config.yaml
num_hidden_layers: 14
n_experts: 128
d_expert: 32
d_shared_expert: 0
hidden_act: "swiglu"
moe_layers: [1, 2, 3, 4, 5, 6, 7, 8, 9, 10, 11, 12, 13]
router_score: "softmax"
routed_scale: 2.83
balance_loss: 0.00214
balance_bias: false
router_z_loss: 0.001
beta1: 0.93
Below are experts of layer 9 (counted from 0) of a mixture-of-experts language model. Rows are named router (the router's row for the expert), gate (a neuron's input weights, with its number), up (a neuron's input weights, with its number) and show model dimensions 0-127. Each number is 500 + 40 x the weight over its row's rms, rounded and kept within 0 to 999. Numbers have three digits each.
After each expert's rows: "mostly gets" lists some tokens that are sent to it at least half of the time. This comes from a sample of Wikipedia text that the model never trained on.

# expert 110
router:507489506455498461494472590451530600452469495427518440477522524451536570432538520475535495460435545490546535444601471538523507501445453456495537495481460455469452550549502458484513529432483507498519469442497475480513499479497450569477513532537510518472532515525467545479424499476517577485514515514494489531510527528506496455452441499473498479566506487586447439473572480570481452485493
gate0:509519443482507421545476548531480572466405563500419463471461537459435495524455473502473454551506524496461502466585454429604411484496431502464513453524518497445458510517448479433512548506537543530485426424460514573463540513553495514481447517515479482441526467510543460467504464485560494548550516456515543484517483484482506555506470573476521507487452507460473525406564489477485535506428
up0:480407537486572524450496434442483469489551468479515540517509513512506460476464440510461495499530512464518459544506563460468505523508518463506491550457578444474461485517454494488507470557499556494471506487484501491540478511470564511465505441532499533481452479482553478582597470443438475511505521550515535540474597531498538504559490482535496486555502536569446460485506542533516495485515
mostly gets: " against", " joined", " died", " signed", " played", " attended"

# expert 50
router:415495501461458492517419564460548506472496485463530486511538561485517568470526550434512536486497567561573514457534458517525558501414470425459519483491478472440456567522557448482497574436480510470536465457488434457482512497509453525496568517547475513504534528516459529491481515470519526491471503549465463528536569576544491498453493449483524448553548483520456412447555446566444430469483
gate0:423527536458508520484466479519502434469489435504549486481453557519556513521501480493567529473505492557532511480504544524481526511436508518372563497473511492471490519601562571557518538489511512446563497497532509487527474458406552498460515503465486450456468460486580575477471476528564548440509428522520493497524523515522481444500524536438502465495539504502549466463422488550492496468579
up0:512498527495526461539416477529431564503520431480469580518542453493502460515524463454454480517509487493522528499543506583525503512461550584534398457471447485492533489516563491436534505465479550478499488523489483453422503561461510455484489488497578569463542434514512510505488548457555501550373518492479478457450558493492500452486503511439531516518556520443523509397497555551468457470494
mostly gets: "\n", "==", " ==", "===", "====", "|---|---|---|---"

# expert 95
router:452440479515503458541473538451542543457490478424544422488520549521494548454486514480558538465452484515547554477544471557510540463466470438464536483486417460471499491547562494452542473462410527514523449459473452481433473460520424554452523587524463526510540574535498559452460515465504557485467494536504486567495512531510487450464492486465575444546590477545461447478504498511469462471439
gate0:431485462497504466415500455470454487495492479467497545437506556555591427493534453413554524551511515505524442506476499447540540439488473528432470465398526476444487517523494511494509477502504464542461495543556456481472541507457516509478587455539495523464501526560556532503559519489474424466437566506483541526494497478498484485462391453496542556533503485512498494566479534532593502441522
up0:492514465522467498553532542460488474524483468500511548459507460389525443521516500485484533422449494566524525419481509507443537518542459568579455432477538512521538447465522541570465491551504482521508482527530446471646532473494563468505476502435519515468605505553491474463514453475539492496477518470466468494455504552505547545459510492567508435478478473544486515519500565488480454545481
mostly gets: " with", " at", " from", " against", " between", " on"

# expert 69
router:479468525478464408485447533447515512459556450468535428501550529476542538447532544476532525469442540614570511489558432500553501502480427475479534492454469468451460515601556488471505556479445506414537458444469488431470478456529425518475562515546459557483515529519475566489477529454520516448497550517424457552514493504520525533437473453485572466530516431538468488520592469574505462507505
gate0:496518469562500496518527510519495518425528476483475468559498457494555467537524562503563508543534554567462412470476510556585451523485525533489497549466423494530474500507548482517540511466512525543424503466480533432466522456489507470455455458509498531538437493517574482593533545442494501521509509510463514510491479520490555565524592484536521562544542547496520535599495453490528517552478
up0:489443540455559467513579460517489497564440446538627534459511470475521479510561455510526430525556497505510516507559562519502545499491554456474493537462537492497524469420432503512505525561428516532551529506567549542530460511577526485496527533549560447456479432508463507585420549476474553530425428470507468393489520455489526463488448475507422431474507538486478497522479506507516498579566
mostly gets: "ions", " series", " people", " area", "ations", " season"

# expert 39
router:470513445498472475538449553475504566465513525522522473477550523459559537478546545490518551440475519509553547465501483552514560474458456433472568465435483487471486530487559456463581471452450512487533449488500473469472469462515425526475526531541430519459535519496449563459445557459528535449458558504451429551522523508514479483512436491445505474519534489522466416477495471509416458414425
gate0:481534474539616452513428491515538484456504485515517526488471533511537539528511434507477563543458505501482552475518539511463511478506465502437496527451489446472445510489494505456548541579427517466532451456505517502508475477482535470462533502538515478488473432528451488472566521483480528511508561451382507481443526458510472486497485499535441515524445475545410497436498466441551491503526
up0:564438575502489506512552514488530505485493494461477541501478487528477474495454523474534529533521492492496545493524468512513529480452537513518552515499536532478489531560476529514469487437568514493506535456479549474495578573558545495529435535491490413530497443470491511536530527554457396498523465600485483476543511520479495501426424434520545513498506492426568433477492547568524454511530
mostly gets: " rem", " em", " cont", " requ", " exp", " dem"

# expert 56
router:462471465455490428519496526432535507416517504451531470491535546462506530429482507455568545478411501492557529470536476538503530466469486501471541464466487482472506512584608483431535501498439500521557450494485433508461481450550463520457517547568452529494495527532502593473469525496506568459461524520438475505497535496540493504438458495487521474559558492552447464463524463551494444446474
gate0:533519467455451543526488494507458497538529462559502514499525516512469513561487442542518539496498460506490529510487451465495467497569511519532478541512531464455515519527539573511503586525450503534506523490453473479475503536477557516477498531503475491532439554473494463476530563471550481444501454521495513477459550473401496584454555460513465504550504490477538507489483524486513545469490
up0:462528541465519538518523459503460481469471483506444478481429467480530516496534527483488528485454512524502484536560563452539479495469564507412475514464523524549535568525542450482472518478512515456511429449494527499508492495520444542551499512560491506476466482572506548560563496544460511473488508463468555512501459456580534572575569425468454542508553520602525489593546567510469490534524
mostly gets: " which", " where", " but", " when", " after", " has"

# expert 104
router:442485503412446468512454526471519521439557534526525483468533474465515506505553549435559521485520535524510498453545462539503517450456478448479507513503496458492501589513512481488560517515511532467560468475483470503472471462549457593476528528514475502415508532550449511472487527476570573490451558590444508546572481526576415487482455484407498506545545461521480470502494476493476426495410
gate0:529503473487465510479482526480519496467531562493461555443522468505486474517534555438517543564473483493511482497470469499476510452383471532511440564556460484551467532554494579518467455505513482533517463489432508421459501528547532518486524533465559448469523493495542437444530520453557461518466480538517519484530421497464482536475525474450463530477501544484507475464503521488448475442380
up0:488518489531497542536480535528510550530431450544422427543524438503501416528496491450498517429523573530496543529480461518544457491473540475528561595467485502479533452464509460503548496440524500391533471508492499532485572536540524532468537461561457511511531514524559507502509483488485480454528462502517478497436504432550455488569518515467461509527535473496446471511576574520487554515542
mostly gets: " po", " pract", " gl", " sil", " dev", " phot"

# expert 12
router:456472493485482492509443577445482513475554532507470462533551532514556499509498538469542543483503525538522525477510460538529505476460493487508591496445486416489461522490551498495586468509497508462524434464451438463453491487537466548492530568545446538482528513507471493449455532412580519454498466568454497540540516540538467544483444495458539491557555472495504508446528473497447439447420
gate0:519433523499590514467506550551478531486529476485495481520481566498535511503483470464543508540472459484539489513553518491477556456461511570429565497514520499498496493540515527498481460490434529485433460490494458486447527504513503511530515491530520539533478487470448478488544493495556526545486443489438545502533444499458502540482471499487534514503451435452462583513495474502555504532474
up0:508572531552435496467527507546470433457461550495529485473424526498508477449494445558479484551516522489508523481532489543484571503525479544589475458507506517510502500440519459500528528551526538482503483532463461416490518449458498483551586479476534494522428478439550487522549556494510578533538455490492516515491581572507513483465583524468455470517461540535486452495616492509533524519480
mostly gets: " comp", " ob", " ph", " Comp", " expl", " Cap"

# expert 90
router:457494505458457458553449534480544506445504455497543448453498550448506526440497532440611547467455540592539540389538476532485585436486509479432506490521506468500464552581486484480505545454512552498533451489468476492540474422562470541507553568514498524457545520536483506476495508490544588468538515560429468540531523571493502500455445392478513516518516489505459520509530449538442505466481
gate0:515491516514554465536483442508460437451495425530483404501512494479561439425474524486520473481455485510551551504514411505468531515498471445493540508488505490458549562518519528508562462440395532476472552418480492455539418512499437500515439505455381472494527568510473503463444475498491523392479456524505559508531515509521484501549472480467483543519486527544481526579584494476468512441544
up0:497469540538485416440479608502462557528425572388558491447476497516465565538467563489475462555499513495528458516520474476515473541513547495490444487543493503531502459524534511490413550505500488474517484618441498615523532501513470539447457593476585494523470470508471574494523551463494493518571532494564479466491467572550457464463505506555487458430536481511509434490442486533495443469500
mostly gets: "yn", "ild", " hous", " bro", " Ros", "alk"

# expert 127
router:503459555493461389497431544491541507472508519439512449483553533464501498491514537439522553440503522564549556476556460485580501478462453493458561431483466486467427496532533474434538580483459517425545470471433469415465442428489428502480564551554480537495517525502449585467486525495474492441494555518499451553511482526552463463493446436487503491517520420583509483508601482584506475469500
gate0:583443513439500501485426522581457496602564522536508538550478497459490487496538520483502538457454552553497461517498488486520530510434448495517553528548492502465428549455560479430501552525446492539563516459500479417465468498526486470495544524459461555523507473467447467445547488472445453426494531548516517498526510502507444546466480431480490524511511446451529586469527484521458517507455
up0:556442487455570546521467495533451518620509528553501524493467464477481469445530509517529514462465588529499436548480497473475496451396545502557541533509504504479463505522492475487464498499471484491508508486521501379453528480535461495506564503505499502552482515493452464420532563540455494523522531566530485467516577533565436473437492435454490519508456475472563517448539508445490503541474
mostly gets: "ics", "ities", "ization", " University", " music", "ism"

# expert 48
router:471444532522488439487385519458566558454540505444565472481501504468507560474535545455522525463443500518557561487506412489517528434484452482495527506474441457420450527517532473502514515501452522469554474506472456521525484464522442550461498594515445567480537529530452487476491536501503520488498548521491492533544518574527480466501400472455567470567550470528429437465538479533445488430450
gate0:535500510557485481519486459536549535497479505500451424438588527510551561507476577463488512540473454511490476582482505501498456490483463518536457483602493427457488495534525533457451511487510550570522460523512482488598529501496518547492499466531488512500511492475511537517450510489494500509552532461535504505474508531476471547516551560448475433543493495509506473564503485567415457468514
up0:516514505535473560468480465578539539456561474555461452541614484533497524539568501439477476537523474467459440495467565487521460471419485495551482493580492465495522548472459513535449568519514507572427549485464498464594488457542544452532449495489484529477550470483522513527488500504477472525485483431476524489500481460500524479490559553480520450537448518562510551463440521513472557509546
mostly gets: " —;", "●", "   ", " |", " +", " −"

# expert 20
router:436487500478489472493421535467551519432521512508524482478543531515489500533532537452555543519429526558535544455533460533525559462451519445432493499473468473491500493494555466491498525483497580506528445448510484463380453518508446561515561553570437526485531579523497512495514523507514523453453509584441497540521547501517477445481446502460537515491498476526502454455527502484475481453486
gate0:488486493550498494539446524502497526517529546582554513445542508478465491532465493514533492455480476527487579557558474524528470528426517419562535515457478488500482426507521519494482503505518494453462385503523519459487506531526481502482610516419526399550503453554467492517503508507474466483480447501473515494493533506502478532508551469599517546497569503444508460413500558417445486501470
up0:524519562461468496520585498376550451481520505510455506531468468424498470533528507504444460469563541436509493405510501519454474516477529507554521529520442495380566561493479525532513531434525523499566516521441474556468485495502502480472498505511479520465423577490566491483514453488488449469514504577481469519492547488576500440529537528453463463511465509554463497511541520479537506539441
mostly gets: " ex", " Ex", " inter", " non", " ide", " init"

# expert 77
router:459460504531519387526502485487505464454462483482562469447547542470488494455519513476525498507514549508515530482525465496563564465477508475481577464475429492469498537536498472491511515460471524480505481457442448496474484420514489541443557610480549515459493496536462497474469550456482555491499540522470450501511519556512486457461493441500543474591510474569477470514520492562480414469508
gate0:470473479519509466478508506509548469462545471533463441494391570512453492510495493473470515502550533541428522509457508531447526457433485506560474509490538478515528463508499544511485508526514455493417437477548467555515498519558560438478532441506506531526477420512454467445459535438447563511444519462458500504475472512453522473509531430480518464545566455519470548514498512524564486476552
up0:530449489528472573521456512510458572501494519500524543579559424490496563504508536597484532543508522454611559470477511528486472493566468561457525530444545472480496511534482489485471427538488504510504499459483554490527496516462520504547499495487419444472578557490544485553519417571466523524524483499490494566481515495543496460499415569509467496507429500538506468513506489419419544480506
mostly gets: "ić", "ko", "š", "č", "berg", "ı"

# expert 23
router:474477472523484414492475557453571571423503486480523433477498517474538564437517531481518537455480529508559542476590474517508537455445455475486556461435447464480449521560580485456536487456477552483505443427491423448489503469500435533435538520512498490464495510527474583480471505483504534489456516513469443528555544516544475457427450485481525462542543483553440487490537506536466454511442
gate0:509471493584497498448459514549538515459476547415462476493552477509456486520440555452530516536478506426521529438462528454556412471429480564547528506491461516494511467475506567424484486571489498487545504535430509461499595497464437467536493469488407472523550482523494543484518454547537502511492449512458503409538448441492561530482516542530560471503573474512506462500608569534530458494455
up0:462532514452519522513490514478508460509481474510518540477468513478467474481586473511470475430511491523494464513444431471506511464546582399534524480453505489574481525475465505560484457448503485538517492467485506539515462478500502562542565492510513578451498464534518466475479547512501508547521528528553477538501564550530479486565489503474408476503437489480524423536458397483507502521533
mostly gets: " against", " between", " with", " took", " announced", " began"

# expert 58
router:445454539470475462564467544478504548457468534513538483488504469539517513498508539432527554496506529535507557516479489540504551512447500488459566455523418447477437584495550511487507531517489532493538445472478492435506444481513473555455515553561458511459519570526464501461482492472533492418523546527458455537566474545509441440457516408467530483541485460536493427480521490533446437484471
gate0:471572571468527469578531506505470509516511501451492465500501514509385483493513461453540550456532502381501496437511436490500521456536509503471413489483473437544474552419486523487461528507498513564483476465542474493541552490454477459500482524482503513475519505472510449524478490520506579407504464484514419458516487500489513465495547520469537506558485496544457468533461461506493375506444
up0:493514483556477527415420542458506450549492497523471505431504475528513514440522535474475527477522474585522528522503498442485512485440550527542496509526536563457464458593498463453560477497522494471557533550430438533415500560496546559485496502447485535495534530548500574414485530481404419545450485517420539585469531486498536465529479494518472546455511581453526495482471521574477510490555
mostly gets: "por", " viol", " Par", " subsequ", " particip", " par"